From a checkpoint of a small mixture-of-experts model trained on Wikipedia.
Size: 9 layers, width 192, vocabulary 8192, 32.4M parameters.
Experts: 256 experts in each of 8 layers, 32 GELU neurons an expert, 4 picks a token, a sigmoid router, a shared expert of 192 neurons.
Training: a variant of Adam for the experts, 316M tokens, 9641 steps.
Below are experts of layer 5 (counted from 0) of a mixture-of-experts language model. Rows are named up (a neuron's input weights, with its number), down (a neuron's output weights, with its number) and show model dimensions 128-191. Each number is 128 + 24 x the weight over its row's rms, rounded and kept within 0 to 255. Numbers have three digits each.
Before each expert's rows: "raises" lists some tokens whose logits its average output raises strongly, later layers aside. This comes from a sample of Wikipedia text that the model never trained on.

# expert 116
raises: "ann", "J", "rick", "ey", "att", "ly"
up0:100120078098112136119142078102160141174113165149096126128088172112152111159127138119110098130122133176178130100111132157164129121141120118098135124138157135171146137109097103152174112102111142
down0:132165152128129160135134119111150133096140123118144137140111087109105124179099102156089087123106115102116119137123106126128098066118117147142062106137093147147156121127162120153119114147103151
up1:122114093142169142168111175126134176123153140128082153189096157126162160111169104132134139134144108139144136122119108127160126131113139150135116122131108124135111151133171136132115143133123139
down1:163145138109107119110193085167119152107070160145150139110131128127123141159123080130134149128142119130078143109107144114132187118145103133144104155126115147124133121123159106127128107124149105
up2:078096140115118121159121159113148174144112143154079127129115141086137176131127148120126131125126106108147138085148127109162095144144142126175142139105157104123166139148118104159140101114095105
down2:139159107119151130143122143145130130117081106103130079126112113134115140106148137077130151176132126148128115139136149124140181135111122120141075127128152151135135177107116116158116154136141108
up3:134111170080135110129139142079103162116136133110129165134182163199162167102119094131146159128141107106139154154136136160121128091151148098126142111118077094103138133126114145112098134111161157
down3:119116102146113077182160105149107154104178139150083145102148134143157075183123143156164164105171151142151112109105113118133144120110122093125132131106119146126132122138138156111160137089114139
up4:083090152143146130084107105116119113106140109075162166130117069108137117129143142083137107121162110123178139105160058106109121113113128116139162186097156118144109148147132137137141132113127113
down4:120114138112142107153153107107092122136161112112153111114152151160153153131108116098162090098154135145135126108126117150134122121066144136113159108076108130108145189084116171125123156148119154

# expert 44
raises: "all", "win", "ire", "il", "id", "ort"
up2:159126117097137120141079108113131119122153117133136128136138097102103101161091139103129105115124128150142071164132144152159114173100138133096113075123162125160139110130114153111130095130160156
down2:084132119105134105109147112125141104103090132145119092074122152106104151111139136115129151110112139176143120148143107094116107111117165157136133152126116156109095128138109124127145150104154132
up3:117160072130097144137129108148088155168152155136095062119094129129144109134131121120120135145163168149094157142119117164158138122088075163071122105115110154162099148135125131105120101116129113
down3:131161106131128172109130161156133137154109137134101156149141079122121074145121106151121096158102114110112148079112130136146120151170098131079073137120141144126144121132123146135151063135136123
up4:160127130074115150131130105144114148142102133100108136137142130182138147122141121096097119125161187141116136118112136127135128171142117106062125117133131157131135133139147171087136116124109072
down4:120103153152119090131129090092135091101126181106152136151120184122091142151149111140173159148119161120114111122110128102082142098132110095120142118160130141132120116124107119135148106118145107
up5:155123142131124112129129113166085172150149083110146111130145101193129157101133100143119143145124142138186095126124115142120126165105143157128164103117129169097123129143112146093138146135156091
down5:118107168146126110134105129111131114082123194130089144101123132115133150156142122135135132175157145106091120123115124102109158129131143117171127120130158191156126150131121111124123113112149118
up6:062111145128108131137161135147132125132123139160157138111160084100139177134127134139153138144154102116118112130183126169150086140127118133114120152106125150089126129111134154109104159141115131
down6:182102135127090128140151112140133116145091158147113110121141122112085132163148143124105144136136131157159129185103145142104116139097152153154123143105131135117172121112110111101065111138089126

# expert 176
raises: "se", "ed", " example", " reason"
up0:123159099148143161137121111137146154124127134115138133113095122151098095091137134098100148125141105122133153106102121137088114156130099142186135149116145118124148146109139157104159100141141132
down0:096129093140158131134159119144129092149147114121106112137134128128161160083173103117141156124092107086084163158119124124109130117134123128170101106150158145142120117113135124108126149130110151
up1:147105114093132100151154158156144132159166144104117103089150148143137157117140116131132102164183148118151155142129102134152090135083112132111164142140112140121118128115139131122133130158096071
down1:125128112134163131130146062130144138118121117132170129140136129168120119149099137120137105139111118123133142155151111147090111164148107142093148140107136127132156134158166128125097143126156126
up2:112118105133111106141149141121120179129165118122106118142134168109184125142129160122101093111123140142154130120164106107135121111109137147112102117133114094153170099111129144139140105119147137
down2:108129142111127100123085145183148135077113132134087124141140131121142139140105140099116159149161133124165161173163165058161103116122118125142147124177157140173138096156103106133115114123140123
up3:094151096119118163149119109132118170155137081124125136133139137160078128131154146144103156137127130084131138074098108176107089134130132086139118127122117132125150137097153180088156113117112132
down3:127117118125165116114138173141150072128117127134147121108170154131105146131106074109147167095147118133127133145155117147125134139181152161160107135090155107126095101127134104140128127127183135
up4:138102093151125195143114086103148152128142148134124129132117145139121129105157106075125107154178129140144182125145141097119090151116084140142124118124157118158194131084175136136132109156149158
down4:079147098117142163125124135122116146134141108095090119132143138113146144081156146146131172112114120079121176116117113123091105100159092164186158134166147126118128136104123153134134164148117117

# expert 182
raises: "ation", " Fame", "by", "ival"
up0:147134153165147137139097122155103179139150139103125173141130155147209134119161104127137118133147170120152156110117130176094117149127117136155132127188136175152131187129180126108117129150161147
down0:116094133170127104117112132120146104136108134100150093123161095192147102152118122141155106104089132116118112116083086136097116131147102142125094098155145111155141118127112078112146148158110151
up1:123131066117106139182163115117157139143121118077134085121151166154113143098142152137112161122111089124144141115121161124089144113090142075114124179092139149154120143101181127148129134122171123
down1:168125144166143111169173088122142128151088161136085131141134181151123137150132157151122171107156093075145154119153143081122142122092129138127161154135095127148128111097132120124109119128142116
up2:173134129127095180159088109166130155102146133142137131135117167090120105106110108102117149107133167139138105102159187157166110106098169141144130136139147112140136170117129128150086119120138126
down2:140134137145173111131103140112131151119121147157134131120149105151118139128124143171136134137117075141120137098122105124139112152163130108161127117131158113101145141125128169132125077123133172
up3:106124140133114158145107114157131143139154166120156125167103114127105158130134104147122091147179135175144119140141164102134148140117144133139192110110200123099175163176124115117108116133120125
down3:182124155080102120121141149149152137180097146110108130120156098132139131153100149153163099137104147139118090124118121113109132117151143068146101154138188113134138104138112066129130120183106123
up4:156156089093117173123117133134141120133160127113102107096137158135153115104090124117152086104115136160134150104162093151150169146141119112128138105153167125142123129177160122148114125147120134
down4:157107085122078138146151106129168146155117150095145086124147125166128129119120140133142121193106094141163136120153091161090118156113141140090113172107077122109104145108136152122132126127133174

# expert 186
raises: "\n", "N", "I", ")"
up0:149150125136142083179164120152157153150097127107089166109088155145130105133158103121119079135132152157111055130112111120161149155111163152143160096150142172138108157122161133151130148138091141
down0:138147141118143152113127101129119177111170102151154130128094107130116107152124141072134167112128126152134165101128125110108119121142105152118120122123138109090138149087150105175100107140138133
up1:071137130174159149110089094143135122097117165108121108139108150126154152120144143149138117159122156141100135117151148164107171149111159142132157063095080190145101083152127133194135132104170122
down1:095101132170150123103144164133114160137120101151122122095115086141139163130106125172097142140131155106110133133119107145117122137104080167079129152109134106127116116126087078072169126100166126
up2:153083117111144144130091086070139116147113139172122109128097124125084148123094085114157134152136178149138101110120171121131138109149084114082119155127112141131159124156132101115122111124136125
down2:169100144135118124100111148105113114131143171131159142144109128155087154147158139150112118130118160118131099136088084130117124152134145101073123111148155102108136135119106102145141133140112107
up3:123125134130098131128101118126084143136118090161079148097114143106104136106211092112129182152136117130125150111121115163150109100155123121137126122126100162134131149110151166109104120136110137
down3:143102156109125141136102114150107129129084109102113125160114144131107152122129146143079117136177127159125105128128108124139152133089135119097145137173146105107152153107092071131112167101142118
up4:152152167127141117139141118125114119142137151098126118096120120177118137096159174092115070153171107154135151088101141122139157114139151134155135094139137142116110142153145119155144133102101054
down4:141126111107148121152210087103139125118153097126156127148162109116138184113099115148114147116110137142127152142189115126141102075131117180144106110122118099062161107127145123151116102133123105

# expert 166
raises: "===", "==", "====", "\n", "St", "At"
up0:123125129144163084131107056159140143118159127144099125147088095134162082148125134182126152101123075176126082098150114126132140125099109144101163109119118142170099103080105100162107130126103150
down0:160115136128146107154130120126151157098116106128118132130140118156146129127121155148157155144084137138105122120175115109137136091104104119146139149122113132119144138130189115123121157159096163
up1:095155127135155180132125091140139125130121137124057129119132112127176152126125089144102146161106151090137162100129085127117162124173107154152164133180111172097147130128131114150114065114110111
down1:138143129110174155109091124108123109136105088110137159172075136155143126125150135117118137132122113159109155117082152105092138170118149147144156125141099151121111148144137158152127114114100138
up2:097125141154148155098112141141124117150142134136125106120081152102063089147104149122087133177147126101156116143142157121155112119162138149105178139127139130117127138117129132110118119084143134
down2:067126101127101109127094169074143132134063109140163123105112130156136182134118120091114142114104100157144128098129157160131137102129138100110112100161143161125148110102156117145116103100137106
up3:123122113125108176131110095134112135071176150166136148121098121139053081124140158132146155121115105146107106156157118095110136132095140139182139143146116105131116142123120137157070115118102119
down3:105140137142087108176152087088144140116102114097117129086110153163158136108086131109113164134126139139094144143112091141147137105128134157114132138154118142133129094091176153152146124121138119
up4:099148135133147146099129105139138120127174158107125144164135129155182153100104124157113121150126148091136113155109134150147099119112136127128102115145162144093088140132146140121176157080123051
down4:179124101133111103170155096174153159080145142115136143144098125110127150130131151105113165075097115136133131092132112115133105116111118063155140102093100102097122132156118154157099159105125148

# expert 26
raises: "road", "utch", "ance", " their", " this", "ion"
up0:146168142153176157110124120141114131116189163157137121099091143141123124123143153139147103103108159127136108131146155115113061127110098096118178118083119156180087099152127113145113102137152119
down0:120175123089130146134163120131116151134130121111143137108102094161135183130092163144132103161153145115150113171092114154146110140126088104097122145127087116106075134163116126108139124137102082
up1:094121110112127132154157101092115135130084112164101197116135156123144133147108081114142149140129098129116102115104142119112097151159168117117150107113123103115151143092134102107145102119144140
down1:138096145137153137156112145134107104122148078127113125101149078125117097087147150156103115087149157105147135132088118116151100127151104105088132138165124087138152084136122137155131126108142141
up2:111132106153103147107097110086131132144122136130135077124140137134154148113143157085110157161138108121107116117104101158166131142157111113102114104145099150128145168113166129148104128162162144
down2:159129125104151133107131132142126113106122155113129131131127115156102129146124153120149138106130092137137135090115146137153104096117097066153119142138160121115130084133103173119141122066115131
up3:130130114168132143146158117156093135151132179073136118128119122170140128113095146086114103148121115111119070138129132106101118098140127146123130154144103142110092124118144172118099132129150110
down3:122081142141109075163088099120116077121095136104142103116129126124104127089081101117106121156164170115142152113147105138099155110116087118097147128133193143120144153156133159135144114146134076
up4:095156118087095142124116133098104134145127133117097152119111158145152124138125111103162119149139163131155101134173101154155102115123133101127127123123106134145142167110110142114077133112122181
down4:113151093082114169144111144117190115130151149122200093145157127097133152151112108129136110155124103127091154134109156109136150136121086126127135094105110121118114094160128133105120111114099124

# expert 171
raises: "a", "um", "ron", "ol", "e", "ur"
up0:107176123099122144146108110108109134150114109092074173152137161110174144143122118115129131130130139106161110142091148154145142106088121122124112097136128148175083150141154114144100128113151156
down0:152104118134139098142127137113124134140172140118102126106137093153108147120138050119106108127125134126160127133118135134092094108084158127106105068111123110123082154146144100144149076081156127
up1:116126112098161155113081090151128129100118138141116110188118172105121100106102111113113116117146160103157122166158126097105082165104161096110170153101148113178157138127134136125117137111138137
down1:128157160110117085119137137101131115111150086099124122179108149097142162134104172110129073142116115088143115136124130099126147141124146073158144121131136075085160131106124125122142123162168112
up2:132128115154087141145112150107148162155131090162112098163118124135162162140156131104185130118121119126135110131161103158098149160106129130105105114079137126145147139120130113130116131150143140
down2:185115124155126123083137130092137105155158105114137105139118119128114105148169128135136142157123120133130120156131115166103103119131195140165086101163102150116145140136146135147137100131147114
up3:144144139124122117119130166131159122082121109101130130137136146165136164147090093080155069137116129149125113074125158137087120143133130104143126113141158111138128142151118114107146126080133138
down3:131107132197099111148138121110094152130123150170114169109166104101134160085110108099137125116138139140133109164078137119133152166119140108105155131199138127121115143111146145158141149133109152
up4:159128102139109108146114132155127142099119144121144132166129061136145170121093151138137114128111174147140134123135140133107093106092155071149142114116139131111144122127168144115114163131065177
down4:134131137130111111107140093136150171128129103124150140111114137114161111077115157109129128130111137139118078122126128135100149135105128138076118132150120131084137096146117118122109096139115106

# expert 97
raises: "ounts", "ann", "ement", "any", "ord", "ore"
up0:166090129116113133155122095153117153104166148164136077093116098119112126083145117109140140145149138121125114111121118143097115140122079097125103137124105135129118118161141074099134151157147118
down0:152144115115101169125108137153158106157104137118122118120091107129161108125140119062105188127109125109135128126165187137129129106140162142088121175156112140060138096117143128147126105102171086
up1:108130128145138132131110132126098123147138129177125101129124151138107143133123108143169157161104122097151091118175136100129143177123140117152105098095153147130104127131128104151172141116130141
down1:133092109158170140116081136161161105111120096083180115138132130100142094164153111102145126125155095135147118134098162125147108115132105116147111131122140136128166156136159136123123126132132119
up2:140133135119118126153119140156156129121148105174106073144144157121114099103154136169115126085127155136124123104169120139135124181114164152096150108160173129132138132137094122128144077107169140
down2:124091078157105089139139125133177115131134138126147123160123122097112161109184116130135055098114151148154131131149122116114149075127124121120142083129136104135182104106136113083158127095092105
up3:079146173122085137139136113077130142172100165104161116117131112128162098131143139154156113152130124121161145104164124115146163112151122150160121111152110125110144118124141096134126136132075148
down3:135142132129147147118131122145121188098124097131121138096142159143125127117091127100135155186157099140126114155135134070145117168109137145135110159068118088134150140118129124101121114082107140
up4:123106138111185119146109158152122122121144145164120150130124154102108130078161141171138155122136141132129121144109105131110127207120129148137123142107105130086099129105113106113143099152124123
down4:144092098163115117116120185142112140135106156080156127087111103117115105141147116076164104107103104118143076157156151158111107128137153134134139089146118118133123153121100150097133125090112142

# expert 127
raises: "per", ",", "s"
up0:126090091111185113119112117141126152122170134163142119113124145142129150098127117109140139100136136118096151098117142109133117148151150100118136115106121130118108128149117133107081092138139163
down0:124115144123134107111133106142102087160111119093147134127100146110132147135163101110097165100082134145137118154145149130129170127125154137094113123101152113107099170103120126098103150155085148
up1:100157128148093098158111105146179123126176127092194098124138114153173102091129126123122117111122128090107150119157147127145129136134128163131145133102148156123140132146136104153089143123122157
down1:154106141114147152099166169145143130136120131156154121109126106128144166123132147107145127106134079085075125154108135141098151108156148115146106134155139124184107141106130133085084160127128147
up2:122112113131148133138121103095070137146172134106109102127125139134146112127180138117079137160140117179129156134099101129106104121141140137124156098125149156173137103111118113163130097154129177
down2:097139120132148110139138147118109139111118087143146160124160099139072097146109168143144147178143148129109103105118103130145139146170124153123133146085116082105156154149140117130115140093131137
up3:105095095171104130141132093153155123131144143090125106144169121140172133121119159129090096168174102150142112108124148133141100108094119128115144129111103104179112183077120140138154156155100089
down3:113127112132102104126195145123127122160125123126149134130097103151118129119116099107137132110136113150197111127139133130137196107105153107131155118110112137163161131122127162137109133096155158
up4:150106128088120146169133120148073140130117116147148109073123106147150105129106147119127120139134141135180144102138119130095126125147164152118140137094113118147156125107144123105078150128103146
down4:111114088116155120164154088135108123121151132124140125137105143130146138105185150083138125124180171125118135121101137117146156119126094114111102132116101113170107112119119105152143185116117130

# expert 152
raises: "lim", "pr", "hold", "ell", "ens", "er"
up0:095139159117136146150129108166108143107165162161128110160096149144158134100162150091081140122089159122092175106166141155129137092122072105138151144130115100125146130122121140125087138129131146
down0:136135127136101088106147146169166129117167149123139087162145118111156172109146156147113123104138133094124154124113088055122127123109077126142126147150145154127133119131127171145126081152137107
up1:172113092134137118100150085160124130112136128103106076130157099121137135103145134084125122140101159094116132127103162166118111159089156175131132092117121131171120114107151149170149144129144128
down1:088112135137155141141132144113177103129164174074122145107089127094117147136150139147118131158082139114103149089094194134130169146136127088116118142127115095139109127110135124110118121135134141
up2:145104119109169155149145117135152139122179127124087089116104098116124160119161120074117112134137155128127113108147131149137130171132115109095133158072156157123095152140126128126088143098148139
down2:110138109135129140126135098153169133152091169149130150131136149108176120137126146154132131121114114170135121148164122086132156107153103147156130126164125080143119097138098143155111087104077164
up3:110139098172098142129151115096142137161084156133120122124110114138155116134152114079132146150119122095137173096154139120150081152107144167129146173141138142120119117120156124167128149144123122
down3:091115134140125118136100202124144140130121108112173137149095136122162102156117133133110124119088135122111134095177102139167077122090110145104137112195134130144115105134136104139134137149140127
up4:137135086158140158123143100114116170121123106084155100153114190112132093121177117117125132131120119102115135143123115183139101141170143133111101158110147107177121158124125140120138112118146123
down4:130149172142118093105120138128139114153100102109129100136145094159097142146166138128156077095121112158106133182146120126141183107090129158100110105107117150138148123155155120124084136170116112

# expert 202
raises: "ake", "ike", "abor"
up2:111135117154111203132139111147131143098161151170141148083129119121113074130132125111111145118119131127160101109166126136143125087118117107139154109140158148139156113163114080141060093079149136
down2:109072138086119128158119125140128139086134173148095133110157124129105158102139116076191155105106105124132128161118101101156098111076136151129109148112126147108157087122131124119111100117125155
up3:113129134149108110160096102105153151092124150141116124145115153089152085138102125123112155157148159177163127153129142113173086145158138134120167116124174110160136172119162128104125115141127119
down3:106139104150155143093124128137131131133147122118106166162137103072091135101093135129093139144120101112149096116146171109124161138091108114108085189118160136089140144141104138110145113127134129
up4:137108139156109177159113105088102127119096160170133141109096164105176130134138094061121120091128145150133125098154168128145094108119110113156125151132170124123171118133145119076116094157167133
down4:127141157132129135098110105137141105141137100114124115098136115120127130145084119141121112135167164095077125132159185112133111133105137138124098144128143170112133139129136106149144141141099065
up5:141108111127087134119139091115098178138129147103114106173129128149142128092107098088081137123129161116127100068139122139115123131114138137089104115164140140149116135085125085138113136115160120
down5:127096139139074127170101148135118100119128117075151145105142131120171134158185106104154146116175091150118141102147163100097126155096097133128099160124109115119134098145112129116131141149133124
up6:138098086124100162118113146107128156105166126132129118124093146111113114134148107137126164082117120122169131116138136146140119150129208126141126143183118128104127155101122099128102080164143163
down6:094127120162147096114157144125111132162132127170117109126134105121123082120165114130146151120096103115116111116139157130141102184092148155126175146126107142053127124096130139147118198186132139

# expert 16
raises: "ore", "urd", "ent", "ung", "â", "raf"
up0:127109099112127127142128117121148121150158115144105081144161126124111100095113126150146140138134100128175084149106164140132112140160134144118103120098176143154146148102155154132171108136140208
down0:125174075180110142136122164099133122133115132112106118111130140134128105154136145109133098148121070119099157132110125121070149123131118098152168140139158135144113083138130142105132097123152150
up1:121130114104112091162166113111134111164118173147146100143149111143149124119083187080073152124141138115119098133112162144148120146121123118087126138100133168157115148131146133130116121126153141
down1:120140152085151100090144095172162104117109103142116102116164171139082090126095116162140101129142127142164150099127076131080134154148114147148160133162130135132141122101143120140117135160107135
up2:160132150145136181128174113110172139127161114104163098109177104157140121118099102085162113126156084111116093101149150125098082118115149104128158166097122144170121164125152096100102106116122149
down2:140166150167134147160118135166130106093125146130124125171123099143117089086114153113103087152139119102107134141119120126145136162131150148136123174103133131050112101156121141126112129127180130
up3:100144124143168153111138133145121140122101119140122134093100131129134115081121163127126134085165146151139144128105125126084121194124140130124144111154117127142127119128161130127168085157154173
down3:148130116074116119093174088155103184090100144168141150140122120126108117098136112150171155113093113116128140133128139094126100097074134117123132100148148124119175136137100151133149147121111137
up4:096167108098140135093147092131167144126111166147139135122142137116116138125143124118154088080107118108104107148130148135110137123112123165125148098158133158186128120111120104116122115141128150
down4:130130108128172141151131157156093108120100069141128116131193106138131106148169114128117141134098133124124102157114109093124150171120153094130073148125170142140119094135053114132109147130129132

# expert 41
raises: "fr", "ports", "state", "cri"
up2:144105101102105137145111125122146145124128144154157131112145082118098085136178129084123107119115165187131122146124114131101074148080134142100116181126135119122101151125153138141143109111126097
down2:106119161148108122143143133142132168097109166124108143121141109111147105092118099095139132176148130105107140153091134119077149107134112117136128151119097082179133109123115123082140129121140124
up3:130116098157103172121154111106122176163145114154141114085140171150142171097153092139123133167157128144168157128143120160117114149135094120127118163118125110094133142113149125121122119110189121
down3:155106135086140153118121118094145138133092104115131112154087100084128103167106107127124111192108069141131124146168108101098135126149132109159152096108127124122097091146180116142148117130130117
up4:147090098124149095152150103140136161135151169138135122143135148145162118087115108114121139131131127163159155096155142107146129162115150127065191124083107151150117188137139117163150131158119116
down4:138150148108166097128122096109131074119105158098153138109084103155154096126110105146127122162157115137161144151074138106137115162133083110104129080121128146108126156150112113117129136164104141
up5:094162084143140112133126086111179126145130156101142113096126131135129085140144141081123130104144113099143170104161122121188113124141133175116125089127168162128130157090128148139125103132159154
down5:110160180146095146150102145145143157127111136133118132123171150144143113085111129114134147147165134155118098132079120125108131147168131100148098122090071081162143106137147139170127124096103129
up6:147125154113126126175133122184175136135172141133125140128141113115151140077165084100138130120109113148129087121189137128143126133100138104133144169122092133094135125093139113143132132114150164
down6:112100111110125106136118153136151178148116110131162100144130127122140138079133137156145102119114093124133140158132147114136092096147134108124153107161136118099134115094136151118124156098138134

# expert 208
raises: "\n", "ors", "age", "ages", " |", "\n "
up0:135135108089155140134137091115155132091112147108150102127131147105140144123109133126103150179153140140146129152117124150143147148147171114115153120146137120106133103130088122153131143145094083
down0:114173126123097100134157136125118130143125172206103112128107136093152130099148186129123114150141130113196129184131148113135152134124127118127142150113095107167126097104087095108151155139142127
up1:096102160113099163134103130131121174139118153149123126103095128168128134139163180125173129116164101075088196133184135139125097133130113093122153129108141159140141101141122093127104129159130115
down1:134142129115117121130164106143124110117171137124149113134113165150118107103111112074143123091117163167183127133123149145141114171161066139132180121150109123166113120092172125098130107135119123
up2:104153087125127172135140166122126116157159116125126116144130137130084097132110095142112111168160177121182141139104145083125143134171141103163122139167105114130129147126100130156133136145139104
down2:110116132114133131111129087123128128154124138104188141115102154131132151142126156134090111132158141138105157122134107170168133100115150138111162107087152143122067160163150075104130150117165114
up3:160136137106151099107128122139137120090111131138093109142127139154092119113109114164112162163116101151186155087107115136104134103152131090129113154131151121143140164144175142098126123141175089
down3:155121108133134169106162125119125081146110149129114136130128146111110132138121092059170159144151130124127131149122123147130142142088136140172112146147169105102107112088133137084160128154153127
up4:141151121065129121139100160127111146131127120139118119104145130153133134105138132125160130138140117111165093141155128125182140176162136131080141114144149155095169121105126129120156124160149159
down4:125128097127138086138117134134139122129113119121093098119143161128136110141148117140107083152154111147124108149125134121120100144124088109118150142169145134125182143161115124163173088092059104

# expert 218
raises: "ball", "se", "y", "pen", "back", "an"
up0:144117111141135118131137102109092151168145147106135144132133120149112138132112061132048117140125194082139140159113128151152151140179114137088151126095103131118120158096134141115126141141202037
down0:097092129112176139148141150155054129126093108104148163090122132175131118146139138133085135120122146143120143137153133133132124123104109135169110065112129105120098124092142081108106201156146128
up1:153117152157145116144139127164119159121126091127121132126129115162108100118139069110106134142155134119113121168170103111142106172123112123147073160125086125089128136101127141123150099103129136
down1:144172140102147137107120107161111114158135116141110121108148115148126084151144083112122128101110167103134097105104131120133104112150095120169147114157130124147138139138144128103128136192143142
up2:102107154164096146177132104109099170147096134182126098154142127114146167121160075095113098125129123133110141085153126128083122115115060147134139128099116143147130149144110113175131096126140154
down2:084154150141099151140116110147112100115126119133138133140132134106110121135145128133141106128134171155175144152119131103136155095167133119156107137137170112161141136142083088175148124132169124
up3:098178136130129121113157121132142120138093138142108097125160078105184124132154145119146105122107120122143121123157111181135124147108135156152138102116110174160160156106104131127150089142112138
down3:114140093104165127137139146117120144128159117162156110159110135092132118092126108104149150162172155113156155115144122134109091137113122132121116122157136137131139116141136124085161119128106121
up4:146158101134097160120122125097133107138140140127150118136126169138124148110139125109118133119088177154146175102114130112178109172147136127130130110108111140137129177090173088122117146106147133
down4:168142103131135128144074150097081118149118050141155146170135186132096140112132120140131163114111126117154153144160124207150120168154117145119138097136129178093123085142122108140104146156146131

# expert 204
raises: " —", "\n", " ", " –", " −"
up0:174138153127165160130149118073137120125100132098100109145129136195134123136117121131153132102141138133132104161150093116157151103101126116103153152133173093132126111133160147088150131072089087
down0:110116162109110108120122117144124125139116126123156092072132120100139104135096142131130117137127094139154122130106134122126092151127155131111107175108120125155140148147168162135106095094127140
up1:146137108117154124137120147160097148134103132135118176137093100148078070102129139139109138143135157103144131148137097112084071120159134130129142112086114117102131115110156174118112098160173114
down1:112110102134083141136124113138078118154133158162131138177106136177148078106128139097126126108160109125130136070143108146173118106121108095140133133143149153118145132129131117157095124103135058
up2:164138101103177121127110160158109124139118131095115149172130084151142149128095131138115137121103145107124135119139111109109097123143173100129118123143109141150144129093186137091131172136134134
down2:110211159103120074164170142128134107132103144113150106145147137129128143092120126165144127105139088157125159151129103135143124151156150134146115088138120128146113094093137109140078109141171133
up3:185124099142145138121134163103152126079109148126134173169137110154125109086148133097118173177122126147143145097127114141161133101112193115120137106145171146104128103130181147106101133138141121
down3:104153129139110117166133128109104115162128124147177080161133176103148128101102103166123150112117157137125162108114119126140165083141107143165127088119163127149158115154083089113105137127135071
up4:166103163116116125115123158167100153146159138131127151153172166155122110096175150131100154064169110144138151084101139097102134132164160118141144144150140138102131084137170122106124100106131143
down4:126128165109084155125108116121128104140075117140081077090147116136131140132127127114126130073108167134111087167128119114100138140106111143168103159121163147096118130110081155115104104122127139